config.toml
n_layer = 9
balance_bias = false
lr_router = 0.000518
head_dim = 128
rope_base = 10000.0
qk_norm = true
lr_mult_qkv = 0.5
dataset = "wikipedia_en"
Below are experts of layer 6 (counted from 0) of a mixture-of-experts language model. Rows are named router (the router's row for the expert), down (a neuron's output weights, with its number) and show model dimensions 0-255. Each number is 128 + 24 x the weight over its row's rms, rounded and kept within 0 to 255. Numbers have three digits each.
After each expert's rows: "comes before" lists some tokens at least twice as common just after its tokens as in all text. This comes from a sample of Wikipedia text that the model never trained on. Tokens count by the router's weight.

# expert 15
router:153123149147143112162162126073135127129113122140115100162136140125132153118097122147132140141066107173146130142160155149163111150110116147088129140135123158102128110103105098139133097164097132132113130178120085142160107093171134144149139143101087118148141139117110142175175139118135146117158120105122121141184186108118103144177108177135171177125150111095152087119092124134100109080104115125146172076093133150169131119127136095129142103138140163112134122144139100111143134105133133125094109083152166144095145133135127107153114108116137118082125080113089133141119117122121137117110135155096108093126142111105133163122106095156150104139136133180095157173141158094126171136132139106113131143143154121130143155139109139100149088153166156178126118133135116105174112160096155
down0:131134131140144106130120145126136139107132119139136138126127115129121094096093151103106144129098111128135130171115127131122125165119092117130124152087164117129090152162134137092128141115129153131161165155142153149164113153119071087115118113131133193149087105149103099132090186135136119147147124130143101138138095093119130166127151149114139112092129119151148129163096122093127138140148154164105125146149102125103119126124129107126096142097149083136143123123154092111138077139076122122171128134107139135117166141109092115135146112111149111128141109164134142106114071162122133095137179088173091149136110108134117132162153138123137145139150152064116110175081149145113100160127100099120126124184127174161124147116177137130127147121153107138113123134127066110100113135127156
down1:161094162140154136142117143096138156156131161145137157117134103185114167115125102174137127110124163155158116101178115093143116122170123136125121128167142148084158142091121134137139144131177132178134118101127094108159150168120110117117144106082134151169146164110125133144135123139126093106113119133129100145149116092104092152121119126112117095114162103115130127078090130138163127180144104104155114131099087091137103110157148153123142137134127142132133123097074140137155126130123156161136107170129142136106129158102121131095136103142095137089138114113196177130150128124122143133180159115127124142151113109107125135124106113135126125127133094139125129095133153113124126119141111119117126136140160163136110138133183148130154144159134126122153163119116139113062146172082160
down2:109110075102153118115161121184122151121124150095112175128107138158114082106133125134133129132121143104067135123070126115127152151124190074077109112127145149147141126108133142145120105106128140109131135149105168133098146145136141151158151167147162088152105103103115153082148124103111179125137083097147148127193122163087097121133139114142199165157108086169113123130120133122129136169136132101118134100118146090109146102137140078136132161095086137126103148125142115140109170167079126159114137148119078104130112133097149134138132124117123163172130108153143162101111154106124097097132142103119163113139122128127116144098097156141188170122123128122082124129102136132146129157127116123157126148116154115130122139151123154138097154087126104118151137116151149109099139154149175
down3:141117129139099087148160106147162100119122143128156130098115141120132093177162117074090086141100169149149156107130131109141098120144124164089096151154122126149093098088101110118122115099159176135147123119134092074120129102137106168113100149131127119110169119081121129106091112136098148150131130153136127116120129116117108124132101149128132125119137137127102104119133098113135093090125111145172112075137115128116120126105127083126101170152136128099176115153100118137088159133146130107148101163129118098111114117115142109085136129091114102110071132153149114126112131123141162112136125100103107071102132162123152053117124118120139110138198092124082174162146141142127122179095105111099099113112138105107117090103148128114130119125099091137150142077122124138127125156162104
down4:143134107139128159059152102105171110139135091142132126091099131108139102174119135129113093151119151151115116115169167128111100117123122140106165105130137141143127151091138157115161161124164161151109106163154159121139094101151128117138123151140146106148127114167136158156121113131107146154119088154130146109148110070116091134162131107123105091150146087088121105143164144096105087136129139119138128122137124132120083113103124153125132160131133130043097092142135166118145131180111112090149136112109157169106134138130113121178145186140101119141137155065106123124136140112123140134139131113144162134176115138112147122161123106148132190138138106133111118111112131132130104098104182151128117089109121133117127133146140139123161118145137153132145132084174116168129126109114150
down5:140163094133163133148174158147184154124125131123143141120109096110156164159109091150114149122131109131133102088090139125126124129127130105137164157064093113119142131116135106133150162141119148173069166158088157105106122163120148083113111112134142144143150119113097098126136127117141145114106137102115125104133101112083157136103132139120109115117123111105156131130110120141131137154118122112161160137095133094160124147149110127116159139176152141103132155123116145137118128094120101159148126154124144086104103140124118136132130121155107110129104098167137039125150124146147144114111087108141111152103103124151153130139116129116147102125135117149124083127115143118145105103153133143138165124119096101146113117152148133135125161082110105115084119113135147142134143077110108
down6:151144116136123160103134117107137130126125134106144121129084072179173168116146105110122105114097167138147144181112161118116104109126141120119137119141102103089114123113099105100130126183136137097120109142121125113128158128125126127140144119190136113120152144106133133091141132138120133130122122146143147156109139149123126065119177138137118126131109101093146127132137073131143125119120089105124071115166097142147118082114145091127141107068113115141041119146151113116136116128115142135113118159141132164149095099098138121147118138141148112145119128112144152150136119129106118130132133097162094088130132127106114103130163099147127118146157135115123148160117132136134164122094108151135134191101092113149133099093093118194127160138115127138125153168137155130130118099120186
down7:146097142113126128161097086128135131137115110098105120143130138125118134132124152118172123122128115103116120175093116125150114087084133112100159111096151149130118122133138100087094139092131202149151103120126179136117146140116151141134162118143125120110091157115128158168112082126123148077113146139112133117130153110112152122088126160157127146085120110141150126108101145106142100093121119164149172134168161107130135109143120104094121085131150107160177134116127153141118119164134162115134155115092137094106083118151134123079111103166079158152130136136130150129154111063129123089144114106115147135141108137084110142100092149083145122150126115111096122160166129092137112177141111073115148131101108155113107167157121106084148126104104111135171137126166119140128131158140108
comes before: " |", ".", "–", ",", "th", "%"

# expert 0
router:123128167170137081121143129150127089141126158141098090117091169135129144131134114103093123128068146157147163167134098090126128111125160135178142139130108147130153097112143106150130105131126167141104096122150141135129170128135140167119126149135133097134129162122072117094124146112105150135157122103129109148090158078158164134116140148122143161060137113156143114102126116125116147075128103146131100145109125140100156121141114151145149077110084099129128133126131121078125130120127111097116118139103079140147085134136159128065103134119150113126128146110124169105135172131079155150155152161149069165109117101122083138128125162133106151094148167091149153119111109112107100133114102103164123090116134151105124098152112148133158162105126093096143107161091122133131089154141170
down0:121139141177173144125118143109134110088125078143121119092100148131078118137103126135124112134159142132129136137119052134078161151123119145120112147119141085086092139163095176177120068068145137120119119129117123110119136123119147151095139135154112098132137102125115098144118146137102082137147136194156097144159108136103106097170116123113147135113186127142111134076136144135122129108115105134114145162137140149117149168125121101146136119140145095099084132151109144128123135119137136137131130129147096140122137138113153132160151107133108105101101115131138144168121074107154154180146108107120118122160153078107164086085166133140115099088131074124130164125141107133159096099173136103081134143099135105156115117074115093089129118096091128127124124120107132136145114102137182
down1:171172152099123137107126113158127115119138119166123156136097165119071131111116165163073128151137139156112167136169082087135173159087152155135185111127108120091151131115133138126163160118146101159108112112134085177106087133114127142163133101140128111126105133150119160125158123119107134137095142126109097124143117147106128108152154129126127120129123137172132155107110139143158150110145144140172100125112134102105126121166166096102117121152134113130145142143124132121141167130136104116122139135125111118126115127128180089119104167131109101159146150120120123099069105077106109159113108122138146103119128145153138141132137117147125137115121108110120179130135094180105093144114122133120124111115110159105170136128115090109115121156127102138077153141160087123123134138110132
down2:130128153124176167134142145133070126102120115089130138088165135166127135123141129106114113156083114088123117072106106154171160133118149122146137122125142118105129134163148134134104096120148114130098101173165147132126138098121106170146152094115122156146136098168127111138148086168120131111150122127136142129155124164139143183158099086161101136115169122105099109113140127140145120088121139133094130097104127107140125170113097097143096153127151146131087109181130110087131147083138133138110105128122097126124159104129132181131115146101115089147128146143142083129101119164117109133131093116132170153149141109102107115078134126174102152157165105146126163131116149112107133114112137110108064117126129122139139121111126123105150098132135113100175105139117150129091167079102129
down3:152138093092176094141149147113142144188146148132123150137124126133150138122168169111114139188089153170163117178136138097092171115096108098134129164126111140093133127135141148137152144136125134141090117126122125145128185067134134141107143121115130183157126145150148140143151091101153061151137140205154145103094156174139134160127090104150129127133103158108089147152148111118131099165139121072107168149085147104107138170135121146139108135187153144126112131148155130113126119111129164081127117104143135147141127125135097121145131155115133126069161161154116127120156173163140120132147164139122106151117149088083138186151181129130106120088120131152112127136096124153116114098115163113151125102120114147103121140135115093119125112141134111147130147104143169153135142150164103
down4:131128158155121154097113134108095105122093090123115152149092074158118126129107140166128150127178103114106154126166148120144072130124105144120122112143129151147116121113131151125131116078124177158138132144165103127122149133138100099153121131164124133111140125144119118124128145132092133137190122146148088164178084158148126096148173142152109117150106099131114115126133151103113135109124133116147132170136108142112107138133126148096124092107121109124150152156123106101115127123160121129102126086179135173127162170166105124069108152126111118138136085103115116186161172171123115184125118140121133141134096134106125162170126130116147136172117135128154113115078148129131112124094121137157104090107138113149117117098098111146191121107132148137129123119173126118128154102123130
down5:105101093127117138085132136104092129180121104125123154125134143115127138175148141114127154128162151130120154149108154116132154100121091111145117106107112136102137135112132131132138110104166148118134140151154140186134151149133125126137130121143126144172142121103135064179086125114066180145167150095113154147114143089135120130111119146125148148077133096129128134119143138076109135118114104173114121119136143129081102118126129119112113112154137111128139177130156134109167150125105162111111117148100119135155088113122127123134132135135129110083148124115181116110141105119127124124139123145091133121104123130136105107141142132113138102141097104096084141152172102163128166133153165115128121102162145138092141147157140126118141143148141119102088126159094134119165103158070112
down6:096107139093144133110049109140138119128111141074082155120125162113141126142157093138126117131109131162141101123121103119131137164127105125126093164131102172118160106111109173117112129102122080144138138165092122150111132110152102126102127147134129121142135108158108158127155121106123118054123170136158143150087152143172116099125126085122114129098136120124112139136151172177166167160109152091127116084148146134104130118129120146118117148080152130148055135136150161116128124137160150112089116088121133164111118113167107145128106125109119142134144160094107123143125133132151135137107088171128129165111115117155125101101122112170114146119093109129085171161118122134140146117127129133067112124128116144103124152100115086110158127131135163143125123115169144125125111123103152
down7:141145126131124113155145140120101099122119134118114110128138155164154173129094121095152125125121141160112164129068125090153145135098102145152135160142108124071110134121130163125115085130134149119123136178116086164133134148109148074094103155133114150121163104120122139107149122130147106177103180131110128135109135117145109143144103138126127182171083137084143135115131126155141109114123157103131101099130119143089125133154120144144124128114149117167072147179127163157114151191096109088108083116157141122152132127180173149099106183113150081151137158117132114154136130113127128130108160124131133123092080143151104154093112101137168135124072139130104113155158149148109099116114094117122147147140116087158107119135133154109132156085098108123136107121158104146121134113130157
comes before: " the", " and", " he", "000", " which", " but"

# expert 4
router:145129141149102064069130103169113134126103153133149110092156179114092122147079143126127129089104147126122116164126102131109128101135131104158109153135101158116177097079139117167102109145164154103098105123157142149089157139123141132113129118127117123125142169131114134111116112125104130133125119103115125097123144115131175150114154116139144121093168105131132134157132120114161208087121142153171136181152147120149120112145172141160109096142100103158135136119165142115105143111111100118145148113116098109151108095128171182079077141169130103124148147117155143091152169140106132139129103161115103136146115092146103100172091162086130138099176139109122164134151107146101106125147087168163114131128104139157138097134122145176129167133173114081102088136125139125125116127112112
down0:075134103136129127084123123122094148082097091124107165108153154106120132101119112151135147129109151151137128133100164144127137128109113110113145116123144158123120147176098102165108123091129155132099118158114133124139123119140127125140141147147169136112065142124162135110071125148115179095136089094160155098165129110123123094114168153118117059134132118095165110116147120128143140109110117152132160111134122176148181124122145122157126081132107104113092127158127131112145097133106103089125134129096121136131117131079114170116110111102102164109099093146074129137141141054179100129126120137137094124134133076117124170153151119084153101094129123126133121130096120144121085088086168158141138147104094136145141135125135108142137136113087145105142150083134170156103077140092107
down1:130134116083090120151131143159163164093112154118131141123151097138161128123132118146162162087142141122123119113098108172142141141116109143135131146129113146124119169105127125088100132119090088073105104121107137162146122141160142125108104123131144141105106165136135093073134110122126116135076132133099110093136118095183141117121069147135093090150125110144155136105127123122140153133088152110165104147148153147096154132107168087129163126143120146120000138117116140151125123102135168129132096128120126135135165110164118169105124165128109108111110133103107113121100103149118136102143110142131129129127115112132154110115134147157126135138155124084153138115155119157166137110125101128108089150129141163096125161152140103166115120123098158116088120126151064108111175144130149
down2:135157108154151109154100107122131117074093153138154098133141120106096170150115090127116098110141131123137132146106154086152148139084143098115106133106135155151166150112146107098125169147088115110126115144174107148088153118112164106103120160080149139144116112164128090098110157126165155119120111164158134122115110095135105149141157134158103112108094138126151118138190127154132123129119115135150126140133153145144142121121148124110105123110132133127195130118126099198126109100133155138158142124114146138144108189126109111114162110093133139112106168078063146137122134115143086137099155133145168110065134103131094105113139148174113088128111165138148138140112131161114125139098099164126166098158113121126104157125117154114152105103111142124172105166116126106121120154176117
down3:077089127105114168133085164136170121123142140120163136128155072135126146105127104155126164107096093174140187123098132126135103143160106137106116119085134139162123107098118097101159130136094104135139075111118126119125163104163103108110119086108112108124043143151120147094147106155143114123136143120130131107130116150109126125149149099147136133152139130119141104110130083142131167153135143184127089119159101101136159081095139071115119120124108110141114134138178128108146146114150145076124093098152143099129158075115121138147142165172124135125110129127171092123137159141100152088116110117172120131191127172119097167132150110150105116184134103076148122165132154131131096122130088158168110132147165158077107118149119123163147132175127118121160133130141116147114103141135120
down4:108141142111111124137116156104129127151141150099086119143126118109098125140117125106124107130154127131170117115101146154146124159116117104102113147139121132131103105100083141139158123135085144159167150146097077141133156148157135118119088118090175100130145167090141103141148121086142114103114123093112144068163119149124136170098095111132121134112109114144138129126089063160093118113166147105104148102091144142086129108115119133152117133122109148116198122143107145169101181117110114138131123141136169080122169077087079145186150147111141178148122110142085126101082172109114171126084104136141161130078125114086156125133143144138105130130143103164117069122118134178170115106147152095141137146175122130159071121112126129172110116103117139125094118104090110099113093142114182
down5:114104043134080093133123162111107116060154125138140174154126130138088123134121136129169111113103170112141141161127118119098129146133158149138118108073132168155128116127097146154115098166130116126110132107125101144131149159104127085108120136117186089143156139137106122101179149118166132125134120167174149089109145118147159141174154154137143184123150120187108145150111144095163140121147119137176121119128142108141122139092128110109139127126140123180098157119105157088094173135154116104149123109138110087160129090158112152110122113103131105105108135122106120110128146133144122145134131151117092128090100084139100114148161128110137136176113122151136177152153151114116085140171153159091130088118099103138101110149107103167104149123123087124109105138122124135108117114120092
down6:146120141127132141137145140113127122172148115141120130149110169177145160056108173107168117123113102158110110072183136101134163125133154152102116116113150112123160094088148114140119121158127097106085094110100081160152142108129109144114099127125172096095123112117157151143122159103113129098151142120111118172161075117088153096138151121141083199125136132095151119157144162124164165108101173125170116111154139114104112111110123125138127125139135130124161087111133102115145118150158150096106138139130118179137112089123145129096132161118126126156122122119134135098158149113103120116142118162134117130083065131146129108116154072088090169107157104073131157156127095137152102162088117181162147113127162123116131090121108154127137129139116142210097100144127116135190135143156125
down7:149153141081118150148144111095137139164131135138115129192158152141143147132140115147128121152142133180093136130109118178128103222133137158071141148119156165110133150097080136113117120114096172102123143160098127143124126151156152121174106148158114130095079133158173164160135126130091186132138101133191125116127113120137111090101110104145118130157097140097116129154146082095160151110114131102083116119110111131102114098133115132128153121133139113105205117151104127130124096121126142095119154177138154187124109129148115140095105115158116127108161095113137106141115142075110077088084110103154120128144135125159160146112126119135131136136140154158108083136074152117135125128136089116110151139129102124111191094147160164135177147104151128159112132150127133126124111154124133
comes before: " the", " a", " and", " which", " an", " his"

# expert 36
router:118106164123123087131141098118175144122122094123189122143137134127139137115085130176134131150100102094142119085161132152140127114142074102053173127114089091136141102116120115140101110080109109094145119125103091124119122111161122119148097169102124136110121102097144132124085122100173124157195078163140113181102136110156137098146124158143156115126170066121148104127109114108133122141107116106098165117115130122147113133098129138130142147175117191107127155127087140148153127141068097088089147132138097101153088129124123107122143122095131127114120119088084151124081105143109096115140126153117181083159111125103147127087153133124108109110158111144133147135124085094150157153117128123097102139122121130101106140107165141118099135149121118113113142151156142157163113133125162
down0:133145110136104134110136098142075090136086150096087164145093140061175152084133135161077166118152146113109136110098164170149156134086093148106111130165106165122140158138148134136136140119145111110112092094154114133125082160159098127149093116149135096123167123096128144135124141132110101104140090112118135075142088103153133115111118110121116112147099132157168137154098161118138125118104146120132164121145127135095112067168122133104111110165080101087091099152133149103126163148131102115180109084142120118120118083120140088166121174138143119159141127089143146121140117163070109123121123133117140144127102109144116121128125084101144147128120136103121116135110146095112150174105098132099125171146118143144132163100137130127120108141124063117149108138140119111137129130120117
down1:148145144166125108113143158118126135145146168129096108116110134148121114169138127158065123100125111124113141133093149091110134165116091122161106120136172119162142100120118151159121132131123121144139102152129087118164121131152102132129095134127115122136101153098170083140176120118098145100144143135088125165110132100152112122130136138136145098078116100161122153123164141111155123101125121108114146132106142129106115093161066151189140117088102073095164189139179125102123126163143153110167146110106163106154114105087114102084125158132109106139109169137098125136121112118128115116134076163127151146140098081127119131096139138143081135124155146092152126130169151133131101177105124116148137125122139124119127092151122140112128138116158113147131136138114082107115163102155129
down2:109130112136133161137145108110128080116130103150112156100097134113078146123081120124116183151128130112107137136116112128147142143124116115119109122172144144132118083130119129099112149124103129131145115141108149088142133105131150139103157171079167106137143168163121114152094160135142143156171135135145170147129136116091124135152119162148135158129124120138134126137126126157152159162079159150101077140093124064157136126102141162108085179140113136099154115097117086122150074158162118098119140095146179183111106119131128116113115129133143067098168130128126140102095145105168159139101102128098132141112128124146087123176101119136150133196137140112115095110130169140112111116123154113129148115111139129127127110103149121142132111138152132169107117089139113133124128106172097
down3:129126095104092161125146148159103142110130184110109131165114122120122134147103176172140137120182159147076127133076156151163135121118134126120149174091111125144137092112136116149137091116119114126144150168083153135114135144156147123156113162131111119137162098172121083143160099135101102111145156113143093128124123182083151099137154103151159160138083151177163142135207154134150131095121145134124162134121132115143118121170125138143140135095149117161135159131130149114124087157113149146128142157113103152180129170100127131103098096102158131130130080119152160102105148157104149183146125095118146078119134152153133174123138105081144156082076117125133157137118172131145134136135141137137105097183155122113144104134138156134069154182141160098168107108129138148133132077118140
down4:121152105150127157125141121110138188102135138121144129161181114106146084113106131080124118107104148106121135118099123115107122109149097136111070099159102156112123148119128098141119133119106159074129113153143122105126140139135118138103118160142157142116118105099134120105102162146079130115119130140090068102114084120109105147161118165121162102135103160126152128166090119140117129183114077100125123128148136149144136113144140123128149134163173165129131103155089169126138123128121089148144160136106181116134105107144093113159133174132131118186091158109165111139063109097128142148123154151095189142125151088104118120108142130130137112133118140139112087136093105131139124139158144112146142126123114115117108098133125132150159107148120120106152122138102118140147116150138148
down5:145150140130138130156130110134128115133138131126138136124116138172147159164126140105120102131115147160148133123103121154113106145137123130136158133094132122155157177119161123083104129158181118157143141058120121136135157116117153081122115169096173154159148138118211116101125102140152137127102146129103154137154109149134161139105121160119143176113098123125076089121115132140115111146130108151144136149126134102153149139102091138125135147128110141127129104156079136125129103183176110138126153124118106176113094106116135123179100178119133151159124124077142149129138133118122133119100126117092127155130181102158136163125115129160109086145122152117105132147118121123091146098181162141126170131099150131097156133156114135098107094150109124123151093156116147127116153146111104
down6:160124099103127132116130167104129158148166138137138159136146136123167151096146110158140128112134127106111134121142097149149071147153147095116133079130139134083134161079131131114166083090147087149137109110157119080116116108106110158094136173139120170155148130103095125148125157150154166117110124118058078093136136088100159148158135149143138122151178090133125147128122133124114160115099097137118100130123104141106143153107113115174111138149100122102108120143112119114154160157099158095184125147145099161142129108179143126115166088116141144150122084132114134162136151145124119112131154164137154116146114145146142116135164126141150122110133114152112107071146086144153137119153102131114157082135135163122103115130137131111120127108094157130176122089135108116126116110105102
down7:148134090147091146133127146084129151131090121107128162131144117091149134119124121088111109124133105139132134145126174130109118164111118154139153145047136159107140132134141093121112121143112122107159090135127130134095145121137123127122109147159087150154123132120111130097079120087162125139110140156099139117149148125152123135135148112165167162116190117098123123090153141113122151081125127104097146119107083113116108149104089066153153114150076115153125127167100105154126192124083100118137098112130128177182125114112098117138185145114156095157165128076103123151119089115148102111114114107114151123104133093140152076096162179129176105135138149165159149133175115123126099096108149130118108156129157102110124174099144133114085121142052145116103097138153137130101188115125109
comes before: " |", ";", ".", "–", ")", " km"

# expert 46
router:161159138173129162096119140126129136136149134120130104113106122151127141106145115148115092140168139158150090110135125124136146146164134122114145129148090086147151106156163126180096085153083145135163155120133175087130083094096111112121190124078156155122114150085151152169156158135135139119097159122141069123119129123095165135098095106119102153140137120128106169144149119111148139133088111134133115114090118151111106135165124117136122098095129115149113105173130134139093145125159161178162132121094139089099162118104148106089114150125113115125159141164146122076142119106118139085135140137173138132114106089140155170150116097153108087123115134144114142161167131103155069132122133143085122100100112102153138151122135116123116101137084156142156114115141115120130098100100145
down0:128096124093148083085154156117125129103106121120167136104102151128134111114123123084128115076122147168136125097123123113119082099160114132116101150140096098143142124156120123164133139124143125139080128061154165115152112106124114105079124173151099169106134102151081097127139119129108143127129074136188149158156168160077133140093089111136104137144082143109142163092138127108129156113180104137100177114151163134101121125137115130113101098171134074126202149096083079141096151114110135131086154141115120131102131143126162111103108111125107153135123149145152133130137117094069109155123141149108126146099072145168141143127118077128153121137143150187156101095132136102112130126147108135114121143132119142080106123124188135063132152154132122083122177142097125148098120136100139
down1:162114138150093112160134112118128151119110128127123175135136141107086151106140118046160159105110124133152144131153126130163133090097121096134175104131120106103068136149117142119124128151105154104099122104117137081128156131168156111108137154120128067118136140175140140119117150157112165120160147136164093172141095106105139146098134102148109186129105132110109104138145115088132123127106089121136164174143115119126130160107122111105110093110150152116135122098145114106124091099170109089096115103127139120096108076131168109118093151103145121125137129146147139131160113179129123173110155171126162135065161112165142089109105111118117112090109123097081127139117128122113118124117125143120147149136100137111092175117162089118155136114149125129109136184158084109121126131104136
down2:163133114101128143159117121155174142132134146104131145185142104134121078119112155125165101149101112164141145126121142102131135139163137151107124134122136136111146142144089161124070116112102089099111131145122135110143114092096134155114092198113142114161094108131150149140132122099101097160121135138123134148140087144141135126135110125106116094139132136164147137155132148120127167141165138155128106099157122130135095139138142137079120095124149114116108115143141102117108141103100174129106127112150150126125127157136068133126181105088115101121134084111120112083154152144123146120115106113121129152169092170162117155117153132097156112123134172156133174146151109128173151085136081182167133137136160097113119124119119108125145146101150125090119109102102159116178125113086116
down3:163139152102104126100129162141137084127130155084152123110117127129128105185161154115096136169099114143136130138109131101076122129101133126146161102112126130111145139105156171083100120112094138122115128127141094102142130119135130139108147110135140101142086156176181099109128133164096128154085151095114160109095122139132141078191129174169142096146121132113123123105126145078128137128142141140069131114091179118118138109148114131082140141152149116147123149128138143091148124151136155111108132108089104174116111088123127089140139144138146104127140141166098144134114140161139174142147124147140060099139118147144150142146169130134116167141115126161119134103123113130136162123107112105142107141158138107114143095114083147128144123126096167135128128129111081136123140090159130
down4:086122126115139151143127141116170122174146142119149120173118138109133107118139165103156109111113099121092139126120096136143111150132093147144153102175156100103139145146139117115050101119094127114105156130143134155122158107083122128161154175127089120127123148129119139120106071150101171106113124101133129112178116128115159107157146140109105096098113119150099129132159126122130145129135131147117117181181122136103119150103120140120114097111174112150107126120120081216142128105132099130163112093142141156126145124128158136159131117134115114134116139190133156129111110155115139168131121125166137160177133116149127094105159159145129113132122072099133164119140121130129129135161165151126124156161129142178127123120087146126125142158194128144135108133135074107166104195080120
down5:090171150136116069096115064158139142134128138139090114115139095078152139131118089120124143121147121110137113138135096130135148133149094121140133135109126123150100114117101102120129124128120180077098135094120123137121140141116158080096122111139139171146140112141119145098181066157163131116082125116153138118117121148140116123102154123153125107147107159109122150192177160125141129180161076128124105131122119119167179117124097160113121115158156143116136113124130072121121144130111068180120148118099127102161125106119122128166082135124115143177137133124126120146124116115143178163173177123109100145143135162080128130134145164134133109142130136144114155089129083138126141160058116130084146134154134131143114105117149120118141122109154158144112115142107121121111119118136121
down6:092087096138099084148138135130152145104151141152180096120145139151145157160131141101066130157092140143120151092135130159121141095147079093146127126121085121102083157134123142100129115113116151138093135094142128102151143104111169158138112144111168149149093126143128113133129117119130136129167102102133164087100126093135144084114128166167135153148127119129128109099155134143149106126155110185111104155125112146141132130143147148127153128151102119133220151148094122126113145129091124097140138146155118122121119153111124094107149106086131085127159113131133170092140105103147106152118137122139136172146085129139119113125149133138183174122171144129171146165160125100129100120082165150141153174116114127164126190094095100115132151130091182139132165109124130130097130133158144
down7:114104155118160143141137123081080137114113091142135106128128146122163146136139134120147111106145138120134175093175086117133130121196135106104103136121150089131109117142101118133102112129072149101138172101159116114127129169118141115136144091134140102143140108125105125119136154128103129136097101127058144141144137175146132168132143131112122152103096133147133150149131114136108165123128138125133089138131122141126127126135094109107140130167109144157078105155095120108152114138080131155112115173142112127115127142138166100125115119114099107114121154183168125097154159121144112112168163136148085105127136111106105161106149107128176128100125150141176109096159146161121131097121137131156134134100132146134099119124108124103106103144176154113095154166159189141122176166107129
comes before: " |", ",", "\n", " (", " and", " ="

# expert 18
router:132155139122114148166143147133131143125168135142169088124118146130097124147155146124118140113077139147095111159184137111133178097131115101151143129105139149122131132128122086154115167121099110153088099136111134167126097139128122129128111133081111135135075145114147182144166115111125158096123167131139113116200129097125112104157142157157120127085119144121107120111142111091128105096121074136138143098097107148130108124119144121114119123154125119123132149122063151095105141147136127094155083092121106134120158187125108153158098133136132135103105086125135134132130132085120179120123100097142126122108086119098100103124107131156136135137151094099185116147105087124108170120077143148087099139121124082102114106138108105120100107133118125168135154170138136148126144141147170
down0:161169169125121147077136152137138118144135143118062131104180129126140148115144099127115179121101126119145152138131114169098097165135143164139129111123162138136098140132156128140124123105107142143112111149109149151112108151142148120107145079142160088120122140118101147150115165167124137137111130111141147110113048114143146122123110145136144148128156118159117123119120120139112117097161132118164134082098135161066112213140153152113150118152161136119142104177118136127134110145162139098141137112100131097133136086145196129171146131120137122111156132168191149118136119127135114126162156132173120121125119123158137136130142121155085142134133168159157132135160119162134106098106090080125145094131137123133143128109154084117064139084104142108110150105147160154156161129146104
down1:121111140099115127117136128153158103166100102136118133093114147143113165125119105157136089075108117156107179136127121121124132129134150161144093139158117149126079120176169081111148102127149177115165144148157095130102148111126111143099124153133089172171083139143163117116101138145133131113099160163140149157121112122150129139186163110133075145162128159132084141128157117174130124113168123128150139146144099121116131118146124158135154150142152110141107130116110147124106103151130118080107114153116164183140099090089160123130186151111112131145165146110130125139132144095102133143102095139126137159106153143140127090129165096122159157135128122123114147090136138151157162136177114204147162134132152149159086123106135099155095173100101099132123101163143125146113171158117092
down2:134130122142165166134120136114132113117115185101152170147107102121140140138154190118092122119118140132128164171130128137159122128130125159146118094156145109118122175154132097101102105178149077156111163112141087085105157184112173099111200116116118130133152137133114092110134129110136112131093113105094134147120123079161133136126115117115098151165124136139108109129097131104127149158126129147175091148099111126113122109116102100099110164171112154134132119127127106117122075155150103175196121150122165129124100130104152077132098107183128159135130130149132135118148101135143133143112123142139124102151151102125144090149107124139080142088124152133134122175178155139129104157145150101129145138109091117136109133165151112132154089131116120128140113118181158155123091133139113
down3:108138139110114136164172105169096140119142126133122110093098122124121124127137165109096163126138192148113107102148132099121123153138136160105109115062129160105091162162126152169117103134138186127094148113094124116077141127140151145141115151139138105123126155103142138141139109089142096099073111124145147126134096113193095083138127084137127141167132126108111099099161135160126128130110125142133158116113124132158196183102178124125152132139161118121110109095116182139104124145116103146114091173117129143064128187169100111121114132114069117112114168139130134128112137139129135086187113091117125141126096116135118136100115138164128075154107128150135144146161123120108144121080169100124164166121101148139121093159136122131148126137120159117138141127129147168119125133130179
down4:142189142134150133123122115135093114154073103116127141146141096163137127141112098117130095107144107115153106165124107133143114116185193126170141103150143156115123124155107119106121149080104146142110117159132133140122103125154187115142173147176158089158087147131116123113106136145132161127145111131111163121113114106133149125100132150121108141129136139110124135125106150125137133120103138085082130153141120125100100103102148119163187137105108140172177159112135151099108144120110098158122128134138133109111111120135112159100092131156164130162140142122124105144162132159134080135103144120142124153139099111116143141148120124119135126111134151160108107150129117120151136113141174082133142143123081129110137155097148111142076116103131133120102146123099126163097140144129099
down5:156136121156118133153144153156104139118129149152162149181167135140142098125114151112114110124102141098096107134157115103101126122120168136134132160142163108130138081130109129135112128138156162128150088153144147151105124123089129103100128079135103135113180113116155147114143094085091102108095157113062155152086083133113130147127145142107119135149120139110119114111088113081136147114134135064124091175150117083129146159107111125176157110132124146141112144147146120167094097148170135137110121091134123115129146093083145123135124149172158112147124154165087165153141078105146133121109125096102063131151137107103147175117105157123141149114145092093140166138129111122111139104161129082132117067126149096130155164152117140115163145119114121067092150103110106108132111123134136
down6:152108123114104191109130104112167138146152145113128144153108139129143157135131110156094142101168086098123106173085096128099140113107163163142106083183108130118136068155138107100121088181135106153147124126165114148103139144194112123153147133129115163104157100136104159143136180140153117150114123088140157137134122121139116123089088141156142128167130122113143091133066124167166106095165176107155161086157118136155132148140171144106139131108151110104121145125185144118156128123113097110126129129111121152128148127130073147148164126133104130147154149151174099131117085084139109084099153165089089139087149074147065083114145128135147138100107126158155119137156129134118129089128102162149111173166119122123166137118120116136100140120143133103137124137142143085115071165135131
down7:147131134125084104119146093135086107098136090173132137123166111153103094128111132150140164143141104114147127115082109148142162163163106107092122150142119170104101113133124129122173113076152126122135138184176180111182162152154109128112112110129102154119109155109123117108153131114112117126081177102167113104127146116139130160123099096128089109081126086115145108117135178121128116124136141143168110126148149146135137112116157104113125141141151128122163091135095168110091129131122139130128151155174094151148138137156132131095156126123123125135111120119115133142130150169116122130177113110122131142119098085149079143194182148132116097110095124119100090180137143113097171165117173080091127160137151110137189130124090146124185186169135155131103134139143083154137131114112120
comes before: " |", ")", " (", "°", "%", "."